Weights of a small mixture-of-experts language model, trained from scratch on English Wikipedia: 11 layers, 67.7M parameters.
Below are experts of layer 8 (counted from 0) of a mixture-of-experts language model. Rows are named router (the router's row for the expert), down (a neuron's output weights, with its number) and show model dimensions 0-255. Each number is 500 + 25 x the weight over its row's rms, rounded and kept within 0 to 999. Numbers have three digits each.
Before each expert's rows: a language model's description of what the expert responds to. This comes from a sample of Wikipedia text that the model never trained on.

# expert 13
What it handles: Clause-linking commas, conjunctions. Commas, periods, and connectives like and, which, when, while, was, that join or begin clauses in biographical prose, e.g. "retired, having reached", "when".
router:488467467513510520486507450550471543483513522525480472463489496506469487492474499476512505520513514575488504466462488461509504447491476451533497531529516520512531478480545478490535491513512500523484495511480555459450526512511474479539483548449517513462540534542439509452480496486508486489503488469464511484473527476479526476480479438482490501497485530480535473501510496537531514481472513489491512491457469511486513498527497526479472512511523496542478527482534488495467536495506524477491489526497469458513505492505462502439480503486482472506505513524525463542505506509485493523507475499436496509486499489512495512504474502503524517481458492475505455490507493501519520496499475521523535496457482462487520512507454501480542511493521500527504507462511457513520538524549507
down0:438503469493487504521531501512525486508525472493530478514492535497530535477490488499475501511493514476503519551484500498489525512481482471509488512520494467504528489467504502477448529518502502470491480519503521500468458492497445493457496474469480521503480525491511526488486525483508476504511548502513503520541494551482515498508487495476483472439463453483429497501532478493509432510512518524509453492487466432449524480493511478513542483535481494499519524496499520504544520501488527459493503521513494510521480530531511472482482514525480482490459501539526477492524498495500536487516474477574512565503495517489477479490466480509468492474513496439467516495469457524456490488485504519505466487469535493483496535506479510487473508508557517504466529527524478438529514471516517
down1:477480548482514452536508463534535461510505554518515498517492499490484513484466463467479508492494473502535504540451512509517441495544478487507485507532477516492480504526550514470524492508541483486473528516493470481506533529536498509488497462492479508493461517472505535482530525480510519453505479490497517501493459460488495517496515515528552490502480489529471505488502527497498484446505508476477480505479468514523494526523470496458514516505508472529513496483523509443493498499527506489518472480488494481476449464468473459468469473491525500539535478506496478498489530504524473525488492484486542516516464498495524533493510452480465506551476521526486472493469525504471489489512517535534497486497498494476538562495554513482526543514489481559562509544482522545497542506518520
down2:516480551493444528485489505440533456487514480506475538466497510516483492523502472482461542452490481538527518481533471479522531420525515509559449505482490481518468485481498483468534454496500539525488524523474504498499548483478451516545499482486469504518513553501509520529550522500490516472530559504516471481490501481499531540526519432480459484508456483517507487498529492451513495492499539466510494481522452505487492520492519513494517486528496477484495476494496495480517496517524471486530489490516496497524467486516482502497494520489530497523495512486473515471517477494521523504494477513500445498482505539472490496544542529499459511478517475502475491514475496507475476509493489435487481458523494510534515525500526515506514522504455485513498543482508476495503545478458475
down3:514493516502482549454534497482528533500512519535490491493513463554483500518509503471487546478478461514512517528499543476465489531473510480495459501551487519503479541506498438517515491464538513490507493512545516513484460431512515462491495488502506533483505464491522489516504532474506521470488471508455544441490503529495565520485504516474536524479489524440514552537504506482511466500533496475513537489513486497498494484484495495508499507513553467508527520500488511487499491513515548504567482525530471458535462482533486518482488528490508469504531484511557463504506482484521492492466477495505514513472499472512504516479478528464533494461542490468499502466510490451477493513494513482509476536503508486465463509454470461488510471508488521515485506501508513498553491525508459
down4:461472509467478500490495495480541474545493488443528489520469528517540470483470575503464501481506505463545491517541476491414490525530491541506478486500497482484494506503487511510532473522462509494483534508526490465526497515473455497512451544481471474486483540504532527507519482474485515545494529467488512495505508503544504478513498488479515466494500460475457517502476477446516509515506501487503467526455462453480480532487500490497498469472549505488486510526497532492504488499506535503503522558491517552507496519530499536501536514519492545524487474523480469479509454468540490489526514547521518473518461516519482538496519548493482491470471473509490481508526507493481501495464513498514478508505517547520522524480475510516503465483535500547488536490471499464518490505493469
down5:516508522503489476492555530485506461484517494501517448506448442500505485521459503446542485496511467506482486468542522514475491482515533538490569473519513528454519523525519493495537492478525507509499502503509493481566479490469505546513492495525507561514488482506482522512521555480513469504486462525520512508491492543504483493465515519535539480530511507483486502482483491510527497539471492479469514505494532484505477486515489495495554514477515495496498471503517518486492506451479477463477540473513523491542503486476479459505494447508510563502471541471443500498478515501533448531493492515484474461455455474498513467484497522491475541486504501483496530533464518506478509529537484468523503516478522515535520483495450488491504480523495526488446501494524533528507496532506521
down6:533487523540508464475524486516458507482503522511537538481511517487514505506535557503528479515488526480506503541533525497522503533498440492503529542503526522504481502479529491486477492511534485505538494526526506470484529509525510499521480482461490533509546504455480526499454514510456473533497480504511491545527533456511473486519498436463538469477544499484496508497537492538485522494493494490494517514511484496498503496501492497493513489550515530497497503454511509516472495507530458511454523494524466515509510459485489518500493520479486480473495546459536517543475545449449514530469505453461533499515510474513503497494478525554514454473491549495512535476517481482569523519509466563487486483524511522475507506496490504496527515498508475510500492498517554440490501507533492
down7:500533508521571462490508488545465504493494503560515482462415460557484520487535512500506533501483518495503506524499493502518491501453506521485515495526478488536531493491502481489506497491520476517504488485511503505499540501524521541518491494533534540523449486507541505462466449505466518476507499476491465494502498499521504440466473490556495529491513513524469509526489516519512482485486493503516470507515472502507510483481520468494480448473517525518493457460522465497473520502476504521504514533538486502496496519417480492492494500482500533465475490516506439473520470499483529449547472445500514492519510498552485518463502564515459490470541488501479478520489525495516513497483471483505513479517528509514491516543479482470516522483475530460508509474474492495504534524509521
down8:525493485539521497495508480482483486471468483475523511489476504518525505452488506475502494468485556498520533527495462519517520484528490512531533459498500499502555502478479473468502515513530443546537495555497475476476503508534488537551444513452516516506518461490478505451481519543517497505521543455495518491493516537460474516512488489485489470559511485504504476552521466477483483494524485594499488500502468488458492493517491492508496524495482490485476484488481498514501510509539482529480474526509474457528542489463497496516450520502519508537531492495468483514499537521462508496487495489497472528447517478491510494470490459528472518465488491533476463478453501478495494498486452526519523487484534513500509533502481495482511556510515485529461506511530505500508545480537513
down9:455533500528470497475483513484503491491460487501492475487461495508487493509479510535509520484535493484497522517520479512434502512560486512462498514495460504489482487495486479464462494499502532502470535515526498466444507510493483536504485484483484465525488543504542497436559515497528531533527528449460450485493463462460484477548495481505491510515527506520526507486514494485510467536480477486514496455504496528498490502535465494471487464490491491469484509484479498453512528471494480519485518538474519506489529470467517521522475495482494500546522456513527493492514477516517481506497464478510522495507524468484456455489477532474501534446501459530477463477520481473480491494495475499504485481502461482544462495478491535502510503536445525530503572514506534521468538469503501
down10:485470509489428503508501491520518525473482523468483512471491504505530499486490507467474472481460538503536534483498475494494483478526491473528501496521506511484533507535506505510512511490470527547538489513481502481486527485485484487529518473434499537527492553504515490500509484512465512522490512486502488515503456467480467523510505480469472496488466476495488527514519518498506500493503496488477492502467430481498485516505517473488496490520530488511494470442494492503525499511526530492506482540491435514493450502494502482460512520501507484530497472503507464536498491535496532513513502503489498479520503525477488517519492468525462523495496483495484479507509456516500509500484482522517480515448531501478485682476516501481494520463515469495510546526492502470493534480534504
down11:456457517501529514491519487489486507516510519482526531481474511487522510494512507473468528519535514537512507506496475464517515471530531455556471510494524480466465477509477490492538465509485519472491493490502514504547516467509536505538512541485552497488508490495499501511507499468528503458525522475491503533493485511494514512508518519505505463515497463518497516459470513487501505507464499525496518509505477489498514490490530482501497495534501457534551520438516536498521509467556520507473521501471480490460475470489455485519495537479507521559542496461503530488442472462485515468492461499459473480517481492527544487466488514463492520527523448523480480473472551444527535507471485485503508503485513466523537580465527533495483469490497521509484514482512511478535445513483501
down12:481491509506497476450533466466558526511541484501496519508501524456460491497509492507559486476474464488523459498525540468509505451531509505424462510463509489528498518500519476483499507519509552542493491536491504519502484489476547508495516524522473519487503486490473497528523543492510481515489501487477497536506468486512492547492473504473479514497528513460466482490456453528463525470512484460488501529562508494520497526487529482524529546532517512501473496508541519496511475512534453475492528481510503488515524494495448478529525488507503514488523479459515537500484510505457444543486532479503515493473479522504494454489494505465541450480515468467523490534475508527486454507522497493509477530504467536491508477510520475513497436460514518507510488475538523505502533489511509
down13:556461440541495518512452460488501522481532525514477517483470474486452483506500488482482510523502472487510457498481517541516513500508494524461506537519529487512520498501499500540462537505507451513502520531509526501465484465535563552524475519521525467515488540496495461489491506526498499476535470450477489423500493521477502461478510513520502498504515517488493484436552526545489507519515538516503464532497503530553511494512505512480472499531450508558520507481527516458473502508529497498508521480488479500514502529461494472540513513492486517477503535514536490496497507519496474506472489517517478465512525498499552512505518491474520506522505494548464481523465481465515519524486515489475520465502481457485512522515503520484529457514474506495519458502477527494472544482545517
down14:520444436525458536487466506500501450513507514507497516501536517492502504492485482499536531506530542466500518510510480517473515517523482483501513514494491518486473487505498512490474487499426568507503484498499553505473477486485488494512479504443497492513531507523522486523517533517510498514486500511538492499487525483457521490527514486463475541521503436524489471564518448519448485494541506516457537517483447485470483473513518469520474492491490486482493471463522519523498478540548512517488523551518455485483465483526477507525500508471492472524510544514520573504483507479513479491515487549535471495497502522510490519541516514503487509483473512503477486459477481551513482491490488508494479465515508472538547502523484519495508493525516465545496513511496490503510508469439537
down15:490471462493508531478493527529489524501531527538523497536500518501507489531572485518494542512482496462454538500500549524503502483449536490462505466449486465511531505517526473526492478504498510461491509540496490476523529541452527480490515521487500539501491439565490499497491484509500478503485499508510493508511523539466509556477456510516468494501502532497539503517466498518489470498448480486488498468491461557475542528505483511519505509496491506460478494497477512532521541493537459497537509488542500500493520497485527491511508512456518492543480502466455544492512534511499492524497492502513511534455497491485456490551444489490480529506537529481491460532547489509485496483517535535461523504496506531509499483565506526496481491479519494469483473489482484485481498537486513
down16:542453475500541450475526527476510484536486487568542523462541482495480484485489496525510519527485507540486495472511474556505522504489520487490494535487502511499483482487506527474500513500490519481493479483471491496496458482544505482488497480478503513488526486532495485489466486489494514513519461513463515504552476447485528519506541501490508500519499519486533513522538506485468500490504542495538529533528431459473494498520506501496526496487529520569503491500537520465479460488543504467489497490451495503472465514521546493445506545471521509529546495496524499494506510516516511519472473493481504525524530485540484512539469510512507521479497475487486478533508518492479486450513483495496518529548516513463475571495509481517540525509527472517488494484526495532511540576497470
down17:499489521510562527499491497498496461494505477503470508541516487508477488521487484508543510509472465546470505497466469493458509501514516442493499524517500530489493491452461472497465516508502508447505446530485521511458494503464501455526499504529481522508484533495503509481501508505439483497455529505451469495479514550459497532521526515492491456514505533475508470461524510506478521483507522478508514479492498536535500523498506485483517515435496555485492474513502502505501485521487475489470482504501504498510494449506516512483442475440466497510498550495472521516514494537495527498450521471517497516491485534511517515486486512467519549501532435510492466499503476505513526443534542470480482466529467507461484504512519515505493502527508545508473494438532558484518481510489485
down18:507519546490500514485489519535492512486515520477487502516530521475497491518505463456477494490466476534468506482474475453505478465537526536471484546500497546487538527514467458509479520531488532443503490504500479522486501503491486524482464516508506506515459523477490464493468576520526523509480491494519454437525523484515465505503508460488522480500507508480516495516522514499469523478505523501497542468482480489505520507545516483487486536525496546498477480493508542457481493489467499483528492481480534469508454501513478520500500503500494487516474484526513539519526462484506516508523441500498522457471489504511521471438481544481510508474449521494491505532482466564544477533510460522545492526515462463500463546529477516508536496512502503502502494461499544499453483494511537
down19:512467562525531455504523467504496513535454519492512536524533452502535503492497512501544493496498493455506517512503492531517540527517445486486523537455516534491487504513524500492491474481502506509524557503495472503499525515544548477487482487483467486504537492474490514508444514510436499539504463487468489529540516479523457508506534496483506498519534523484504503490489482469464535516451507479547446489510464488503468492488474492489510505517453496552468526509510507527504530514522485491460525484498464538481496522573485472520520487482512482531529482515547527470498486512522472508455486484481512483514535502514491510481488483506484525506504534527473528487514448502512465490478467494452544503516493497497526528481466493506465501516549478493518466492520557470495486507521498
down20:482471520527506514499517490506496476505485453484487502524526499509494493481511486492501442475475490508524495458477484493461470522489517525495499524495466479507463458522493497539524490491497503526508476495529476440518501501488504493519500504530516492487534469471499524481492486447482518555485524509458542499480503543486493549524528469524504442528497537529509510452492514471494522504505527478521503493470486541524509538514499508452468467559527481504510518519507500465501513520514503497514512485483490469528467518468481486448528522524508519566488524512495429510502547519494476521522473503469443473476486512528544500500471511488529506505491506521509468524490508498493523496478519474528530527500459560507522579489551542480512489543462480529511496494476470524460523521523503
down21:486509489483529446523473464515507486523481511515476494496491476496498453524510460523474486462478485506480488451459508538471518462478526482489505486464515499496492477457513441463489511482536484523522485534488531456501477497508458512463503501516511488492464527507504471529483478523550524473434505492514474531473525508516499463480508500499546485505497478500541546468482470518478525486464463495468529479528504522536501522487512475506516491502436511458482511542483508497489498459513492472512475473514504488492494521483507489575490470501447508464527487489488476451488512528542487481478539498518500501495540527497531501515481513551452546508484498472501504523556503504501494484534502555492506502518508476536473486476548497490496533513549508508532507486456511469481529521477489
down22:492501460513535523497504487513501508501487496491455487507491497504482535507516504486447496521547513462465522506506462475557531475543477530488478500499472505501467543495525476515474535486528520474516513520491507484538527491541539490511506545455504515460475535476475500490480486475551475524461447521487549487510485531459512533508487449523476517511481458478525531473503509493454527497482517464528491506499513519489493505506465547522483489486516523548516494442503501526517504523450496490518535531493443497519505507540518493522471521477543501524478510512490517541496524509431552537487500488483517521477483528491508481472487524479542470501489507527526499494475493514524506505525502439489515450517508524464478486524484533490475498524532538490498471520534537525516510484521468
down23:490471488541487514516508486479513522466510493456488471528497507503553491503487496469478476463444516478554466497480487509486465493464514499522519467500517475459503536516506520526540493508482504521532513504502520467513485504483456585491489522508528496523485564475524512533529496508512479538534520498501551512480478494490494507491483462517520510444563516487505516480540511476491526496512482539497510512503517496496537503486541459456469472525524512509544492477466516465528453457481522488468458503495503505507471508485514531546505497474482498477491474509503502481537479464535512476523459532522495496525518489506508512554533473516465504471508522556513540491486491494500540529526486516495491521465483460528506459465516538520472504510561462514511486527500509498475467515514502
down24:500473494537480520487475512523420495464495539489509497490545488500473481561523490520471525482498514528512509517517500506504515489541482521501506507517528489500543445501472529494501483498512491528492502506460480514531535501506491516509478519525481535508469501486507518483474459490472481490508523521527514498508531517551502504502492460470485493488460479486480516502467481467518467536471515532496482457519435519510558503555464487516497495484488491464535516491543490499476515439499499497492516468488465498530495523471463478519489482468548448479483523508457504531500529498470534536505525514465477500510461458495542501495485473512466482506506511517508553543512482480511511496498506528536508566522519502496502544467492525465530545492469486496512451491468511479478534547500535
down25:473471496513468500516518512486517490516541511489495489479502503540526516478483477468471491502470489478485487531489450512540536516503503467481506525533517516490507479517461461483470503508505529493505448512508465529513467525490494481473465542493480495491509506515499491492547561478515533483546541438458460481510507478527527476470519491480487454487507458522513461483535451477423478511513480516514496517468493539499528490503487505547540494502457530481533482530494527479520496499459493511518501476515483485517467509464489486524525462500528459505494501507483523504496525538528476559461541486515506528515517527548459465476476499475496460506518534512519513493493506530532450487529490516490501513541476490507511451465505506510464520556497514507509500505493477481509539465455512
down26:475471517504478471513521501533472531512500490513464502501505539503532492522503508520479470496508468523476523490496504478495468482520504496519508479520535561449534495457509476485527514502499513500545482495504520476509485499441479471533503521503510530478540510492496475473451485512531493509500488458531521468491532518509437494485500508498480475494495506484522537472515525498486543440493479512496541507462506520520522525528485496480500507517491495502465487451485552541522492472465513507508519477503441494469511494470500491500487464527505507541476523508514516509517537462464516569455474555493524476491545492496475515454481453512505542523487532503481463519462438536528486509498458517508546511513514460467509530483479524478516530482522526520503505502511468451521481547508519
down27:506467493549472549493487496512482497496506529543491518497501517467509523515494491478534501460475503519488535460525500468480521450534490458522518483507510502500512463521519463486501501526477534472471476476477537528520509531465485473495473490473474489502531518512513540486503506510493502499465507486470527454541442495510467528471484487524484462529478514512512500505445486565557486470527508495466531539478490523511515481507541482478518497476458463496492526480513463488503500516495522516479477510518461510447499478494488505516511524476483492528545511503504516487493497510501538521553494491502483540529498496490490494539480484510563545473487476501505495478499510553491484464485514451542447514466535472487487574526489525506483512469478474506476527527483461487540477527506528
down28:497471514508489481454484467444532502528515504483503512516452500490445485512510551537479498520484441463487489479509545483529500497490519460467483553506498493485490492469537468489515496525501517512506515508512468475488499485519551506513505468469517473515517483509472489491463491492482461515538447525490534493541483512545510510491492450502512471510559518501477504444496498504514541488507526429474493551526499516514498498525493504493522494552487533487513525504513516511495479470468488514478508486531487504485522468479512501490535525513482495503491496483490503495492493496464473540516515477469488498502459501490540494505550535533488440496477501537529503531514514492487487546554472559472465514496467500465481481445520519496511518538439516523499481468489535539487518483524500
down29:491522523493555534508495499501478505506448493538491525476500479517478476506489496523486489467497534516477522472510484483502512498517489525495434495471490551491501521488552471511531492508506494463475462503500518493512480464554489496499513550450520494516500461493449495436487485517518527480475477471492497534508462504524462481495464494505468518473434508476495471469544504558483509483504484489494480515480505478483498513537521494521486493496500528465458493515494479556474480482542523499469484539489520524507421483493496542480509515524465523540500529522512489483508498501479524492504481509516505460490454474507507499513540504544488469495524497512519529496486505515508473510449510479536525493496494496501480564530497529470510546479539518440458517469501488467482537453505496
down30:496534519476457504496511510508503545535522517450550521526482494488495508519506480537492493543498547546481480509535535487469502515522533484508484473513487540489462464515464524408487492508514527478511492506529470541484476499505466549485497535533494436481490515502488493502463501486485496511532501547465513483534502522520531506511509511453499473490554502515451519488526484481518478519505502453462525536464474480503485480445499474504507453550513522515528550522514480518519477479519472506466493491499525483460494487470533511465498562502521492489510506520477478508512488521452474502519520485506483530516506520486515500529526485508494444515510525475456550477509490506490475499468495500536496513483507482532517528522507480491524501519464485518533507499486476476541465462514507
down31:465531482501485533520528486482446503519473479494536505537516469520528524458480534500516477517524514531462517475500494504530489561456518477496535547482522489517490490501501515462494514502528552469529516473518466531505496481516477504499490478515520522474493460504443511469471487454487505477494470506484539482500464492482479540486510497491509498529503483502485514487506534491463516499514500535520446502484473493480498505455462492531547472485502520525476534523482521517502494532470478552516500500483506486505503546467485484519456517522483566492521515526483448517503531520535485518544529493509478557514531481503500529501519471507551492586516507512528499476539551508517502525497559495494503484478512491510484486522502480496534511543501546515514500510490461491473509487523538
down32:469497506557493480520506508506496498447514493511472510500499513506510483506515502510506502508518513494497510478457486524471501494480501486516531471527490500498551511509477506485526481482462480531554521493538528469447519503521473521495501519484489528528479518560519520470496503513464498509522475491513442480514504547518475488491511492494520475507492503485526451463521528513483473525480500505507498467481495514487528501523461510468483547472525519522445470494567472475488459497510485483467463477518491480506521527496446521493454496536535506493515530510519474514545540523503476546487461501515531493522518465556503507473482444509498474449504488527447473505465465483509508482519530499457525518473512490583522538522513515506511554494524502482489471513494469547482499508542503
down33:518534500493527495517488485504511489519463456514450502492488501530530523479508506542520531460508510485514471514498483490456537483484518517483524542489519486501484486514501521505493532503520500496562496509512492495455487510501572519471484462519490475477510544516486541526486534479510520504522457472485488459477483509531534477475467514462508457540497549458470512478518514494485553489567497522546487455483439517460540512504511499479555470481511512477499483503500507473485505506481480480469500520503540499499476440513517494506483508468478503459490461485449530482532473473529497484498471495491547473517502460460497509463497483492515513489494507498486484529495452500475491523530486524484521533520519471487508572514522466534500531504510518489509541479488483488535492525542499
down34:503487504517502492550475476551486538465514506473543511484506488558493485518500462508488513501499539508490515491507488464505512507498501451547501495512520499513520433514532522460505494483515433523519539493473460444526502510507465507479493495482486527492520496553489523447471505499528523524441524527529478510555533523509523490504507486528490474507480518513496495499483503454520487482503458546523522487499445491508512535507527504538501517488476512517479496459466483496455541456492498505534490462500450503495478502474527504507491492527507545546506484506517470495495565516486534468509531554502482483502465513519469525487493482486496511481496497494539532532508545480507473518484498532505507539498493491486508589516510492484502532475501496536492533500487505468519532520500464
down35:459483462492544515519508539490447483474503556562518505481492490505519484458520504485559487525485520529505541506506495511495479485522553506514505474496466459505556494527509484485504515459493487488502488542499468506533530511453532475473515503464486509507457499505506451476482504476506498469487489520537512526519492509514485535491513500536512480489468532479519501519501516498483481513492463531493459477490514527481510489497448496461507502444542516477486482511473509522518497503543444475535525492495448463449465496467496475494509513523543504502471509502476511524467537524466499538558483504508532577490480503496501484489462489497494542483508491484494497504479489498468437507494518513529498514472523508513491559544504501500502500455474502539517522525518496520477528536495481
down36:498489485510508499478465512491442481470472512545497470461514486518491491497548459490524507480498507521521522514435496509533538478514504494502503504467449518516531532538476494508495519532506448512543497509507529474534512451494504539515476497504528518507507491510482533469489548526484509477482483506538501511500471524514513448500489510520450496482491496450521491482516511484500483505495454513476513488525465530521483512518499502450475482478474461517502479458491487454484540534488469500502486492468476479491484517458538499492523479438512524500484522492497495481463531504523537516508469469518477530537459494542535544535522481464476546519529486518487481510457497476535562454508494539500517503517478475453499547531505496490505522460468489487501498488535510490476460490454510
down37:477474502470515489469495506512469484491523486543513463490493502499524493494462546458502513506546519547505514491489511523521507499523512475499526515514493512501507511510506495529499491500508532473509450494476512521494510472521475531507518542506568517506486517522447535500458522534506501517500497515494508528483508461522479545492497507487487474548468520465516449496488478497469554466549472509512482511504490501497472516510511514492452536469541481494476521482531529484528495524469494487525449493490491420504485519482522531539519501499540444530487505504500488525521514490452511523466478497533554532493512491489484539463489513471492527559506497492521475502447497451490516506494490464462539554506465496488455517496492488501529574520546511499508493509490515533479472470480494
down38:489492479552521481519459481496532484528485477467510487502448512487506473444515507509501509514514544500488506486544465476485532476506441500510509537503494494471463492550475502501503503514514487496503457513542459503485515491524522512467470525507528535499540512506468531512502540501541486502472505475537534524502489493470569535448530496468471494483479463504471498511512479461494487498476508538544502499504466482442542480487512504501513481528516476506497494508497523490475491469543491512503484543481510451522469484526474506538510518524539479497532484522481475510478487511501500462517456508508493537518468500500508473535499500512510487474510506528438475469537523511473543536517487496475481481476545469483567524508511514517512525507509493520492548548476531498490561492481542
down39:526492487523532519486448527470502478489486532472495489483514549522516487446494463511519489493514517478510564478536515513520502455464462500519535481498518562506496459536490490527502501554457532521485491500488492474502504530471545492449525504487460516501528452452507459490496536478475475464522473459470508502505466484485459504510495491454494505503513483497472500525479467544504481509553527540456495472504472505471510492499478494494486512529517512470501496502529487509495499521517477492507506472478483491495483495521550435548493464507495472531508564508521493507479517503459503482510505503506460479535522476525471502494454481521505512573464489513502540487476455515465512485515492516531507523549495502505502519482529493484483541500486487456473533473483490499495529481485504
down40:517503485547483461485511538509462495481521448492511437515494456490508490474533514502520464520516512578504515468529492495530467475491517519489522489493504487484480505502474504482491555487535502499500486505495536520498503483494474562487486502557514476493496505487517475473546504506492504520548512502553472535488495518523525507511499523523493465503530518552513516444477453507503525540509502523477495463522500529501516502468512477496498535533496518471512529520494510483498505508469488506510454473449535469538514511534487480480502497488481565523503546472521477509501510493481510481496468443515524528498521497455486480457487495463557516550501493522472510476490477467503530490512476468508496496489500504500467453534472509476536476458487463463493506503477522531461490515543539
down41:501485481491549515532490472483469469500485521483511511494497519505490532517497488554541478502468502531470498509477498467476505547540483490520529492525497515480471487476459499509500463528482536539519473471495453516508521504485472509539460458507483482490509481482533501498495504496517478464506529520444484509492534504502514505466513498484494496468472506482466507541497486465498443467458532531488503492500456474476528512530532480528497512444508506505541462484525528515519518504493504487525501503490480444528466488485499492430495556496483504521512494525503428498512484523494486527487510504507517500525530493524467470507501507513471539505476498499513494510499459462480486555509450487483494523530523539565445530464453511514492537510443498505481485533518469559520497512513508
down42:533465503503484501498451459499541518530502473472499519510469521450521530487493490484482528519493497504548536482494488526466466536502482541557489483498481492470470431482509503464490514556507484499469518494551505509503458476506501489473471515520516498494518499495496511507457531511540488512496485521527510530529518504496531525501475498477507501503514526473482516489500459470457535453511516480499493501493453480462505459491519458523496486534495520540501531520521536518493484456438496529503483493482562461446476519489523515464511464519489495529483469479502517508474487525470496460516540503505480499472515499483493512509502508499517470477538509486495476515525448502427478525509503550483460494534477527464490577512492522498493556470466514512498503521497497506489509499478507
down43:518533500514463523536549468501563513488489505465456513525520497492484491481521463494474552456508496486533478520513482487500480469472534502515496513484505492500503514536511514535447501505537509474482500512493505528494475493475556534479514486525500499510419537508491488591520497516507515479444514533488486486479479532518466464511528506466465480510483483497492483493538508500525495493502465508526535482488501500495512503495507502468492518551498494496506470540504482505541515483486511485483530491480527460516478488483490506506494432529505498502491462479520534496506536483536526520501506521531432462468528527483489519532496460461495512512494455546464529527480465532489504520472506487503514529488483486528528459499493473526487497529471496432542520511510529521494522471512481
down44:522495484516520485506499504455507524449532520497489500502456491544498542505566503503478505494511480505524501514517520491498519490472500535501538492446485484526558516503503543492486492530514548496487480548489479453474478519539509505534495535499478504503476494528518494503504489539496527469489458536478468513487470512464478506542480495539512493468514519473499462474470506478484496498514488549523477496481535503474524508518500537495540538465477546480485520467524486521465511468462440496477499471532545476523474442509525474511502497498502529487506485492474490482458535469515496499489489488449494525479478535489448537463497530536508544492472509495516487452480519505542452476512519500521494491528514493470493469470496519466496493470513512483481441498469527535520496458481531
down45:508499514477530510484493478535478516465430461491476482535481514501492502495529521472463527500496528508486478471509487524468508472467523514518538501483511500522500530509480520493489474487527488560527501510558536482503489510522503500474490495506497504495495496505456524509466478497531524510517508499541485517485498450460525519509504475541483503523526513502550518490459444527526515489497526514493502510479452565464476514507486548510493470492537496474446546486560460523493525502476514503512487476476468491528516500503506496471553459549459547520484497529519492494494510481486519517535524452469498445522487492505517496461541508494509529490512515454508462476535471496472536488516513500492513479511500553486477529467519459512520517519474499481534492489478475489475467477564511
down46:494454461514527489530472545537527504473505480525548440510532561514481501506487526469469485479516472474468468490544541494433503502469481537480503525476487539497520525532528511544479517524495490509504528486486490510498487508509488486494465540535536556512497520504499447466483456499501472507465518484492489478535486517541495530482507498458481523507449518425460445515534487534513510512512498447501512485518470455502472519482435500492541498481503509509495492505491469509481501520507460522491510497516511463496517487525493454481482479528524466479467508473494540493525506524470500504482512495482519475487533519478510512510479504515514445452514468509549523480486497516503497525490490510466517506498487504511528464526488522499550466510530498510511509464490527526502497510475488
down47:513491496456519482523472498522471530501487527511527482497497460519485518519515470483500530529486518480461545471529488492548495505519496464490556503466502532498452484507518538498509490508448462513514520508481489525508512507535552490471504522518532500476531465568469488480498472511492478508496480515469513492499520442506502499487490490531555516512532492512536483505467499482492505530467495505541468485485458493494493476485559526492494521473501471496467494511502511515501522514502474486487512484508436443443521510482538476480476518465487499509513473498560553527473508504506486520488496485456511520485484494490502482529514465496457532480518529463493518530507489513499507463514502492464536492490506477502538587560512480564477534516490467491517498481536477500510523530504516
down48:494496486505525530500495511541459513490501521467510506511507511496541504493478482484524481468468557479474508474469454508494500510520473473527501472528466525469494479493485477502485493484510508506499505539496493492517545518491515488504487486490474567523570495507454526466477533500553496477508549467511519458458517499434487523514511494474515513494504514496517482544510484525511465517491537486542485490494443493500495466514515501452465488506486473473543517490523500484539495513514527516505515519491470491516500455469495508572489500482518491498480501546509469491502466521491504457540441466504513482546520487473487477496495485516483468493501562524499484496476533544462479484512471516488515500496503486568502528491528481536498543518444504489514533537496482489475469445511520
down49:475476479512472513505530486472488483509527516556478495537482500535522501434458477515504504480492483498469499501480465505551504516524528432547527459503503532521517469491477471503504473532544532511483523517462535475524541525466516474507494490472480514515498476465468507516537498480514468513500483448487578522516483474496460497567515493521491497561525516526465496500464508529476501494491484493529461541461508485556532515487453493491481506505489523475489466557514501532506497502517518529520473520528465475479513536488511489534531515482539504542500501445495471494475509524463523506514491508473479501480484491498483495492504466487487513522521533528473465474516562518490510511509496482508480493501532479493527501514500544506498492484485503532495524524519481480497474450531507
down50:487460493493492523534466558524500488474521526514485457499471510514501469529543489478481435520477547482520504438488483524485502533478513504481488472507526489497449466469510516468491465490471441490487500491473518507476503540481487521503522480501489530482496517469508503469459468510505492507528534502513476497478551486504476509502456523569463503470574539523497494480489493496551472502519471530482496488525456474521520531482511520432438498475523514497519463487529512517495536485451492497480477472542455465511487474461495496487551506509522496482492470494495499499488507515511535542495519486489483472486476485471508474506526483505492509482548521495502477477516516498507519490490496472529510476515514504533522509530497544497490461488517454501524473488525504494519561508533515
down51:489496515512489519478506474486465527524471512473505503515496492484427480477487498509467464530458506477496570497503551534510507500486537500510499519490456482499494508496527477499555520471527502504466557508510477511453517507477477478473543492540534485476508497504536446491477489451486500502503529525521496463498527507499503507510473506519491519469483531485523484476538526478464515504533506471473476487475487514500493552504477493467466515532497531492495506533482472518482496508523494497500465494543502473495516462487445526451494517533500529499498500527513540464502531491486461517536431489513534508523479510494494492505497486484584518502486457518543513505545427542504493465515547481504513474505483498541484490452515502462506505534512501503530515485507481478514526476475519
down52:478520536495525520452532472495496510488496498504457518498527520463489543499531488518516517509502486508513513478447480457495485469501510498511453515512475527513498472502548484476502471506503466516483535488537543500470497476527484485511499457516500518500523491467485547449507500443478525468515509465471499484473526499489462488500470504500540531515525516516533535499506503536463510481512490477497497492506464530535498555520517535476474522492482526508479499478535451510542511572461466499473516449532500461478474484532503482527479476512486475500542524498471492491549502515513481486515515484467479535476487512471501560478496490569474502474546512490480506463495490446476524490523478465534524478497495513503480465476526436465492534497501530491510512485506539508482498468491494
down53:524460499498512459456553513515529500496528521546482473474543459482520466523518488518533500504509460550491484473484515505490511498484507529509477516520486504517528501500582497501488513453541489448523497507484545493497464498490507556533517504559521489499549515533508531483542477500525530498491533489532514488496471468489472486513546492533560471475502540495548505481500508497460532528480482463484491518486520500498478536507531520505524535502487518524491471460516488517505475494492488489470522483512464529523514519504520492498485501502534536547502477481511488514522542490469481485490483536509488483449498521512521497458467517552526539501505516481513528512466472488527512511519479479498509515496520467436501492516493482472464513523523492509476477552498532506498542523541541
down54:496516516480483510494492501485492503522503467542512551530477527522504508443454487504490502506466504529503489519528480455530479530474533497537475506541496516517505492456521514469492492503507578478491470500500450506476510458490490496487491508516474472480502453500493493526511486479468547495487483495491482494508492511454483509476489508474526544498503465525480545470481493494476536475531510476555501522486537521511474473490494518562549523463492502475535501496441539502477490514480463542484464501531486502494454516497483507475487494507504515505479503493494503527485502506491531468547507468561526504556512489545478473514549516535498504551506509464474522449552519478486498451498492485477526521517501468477487468505541487525478507476535462495481467460495497542513484489511514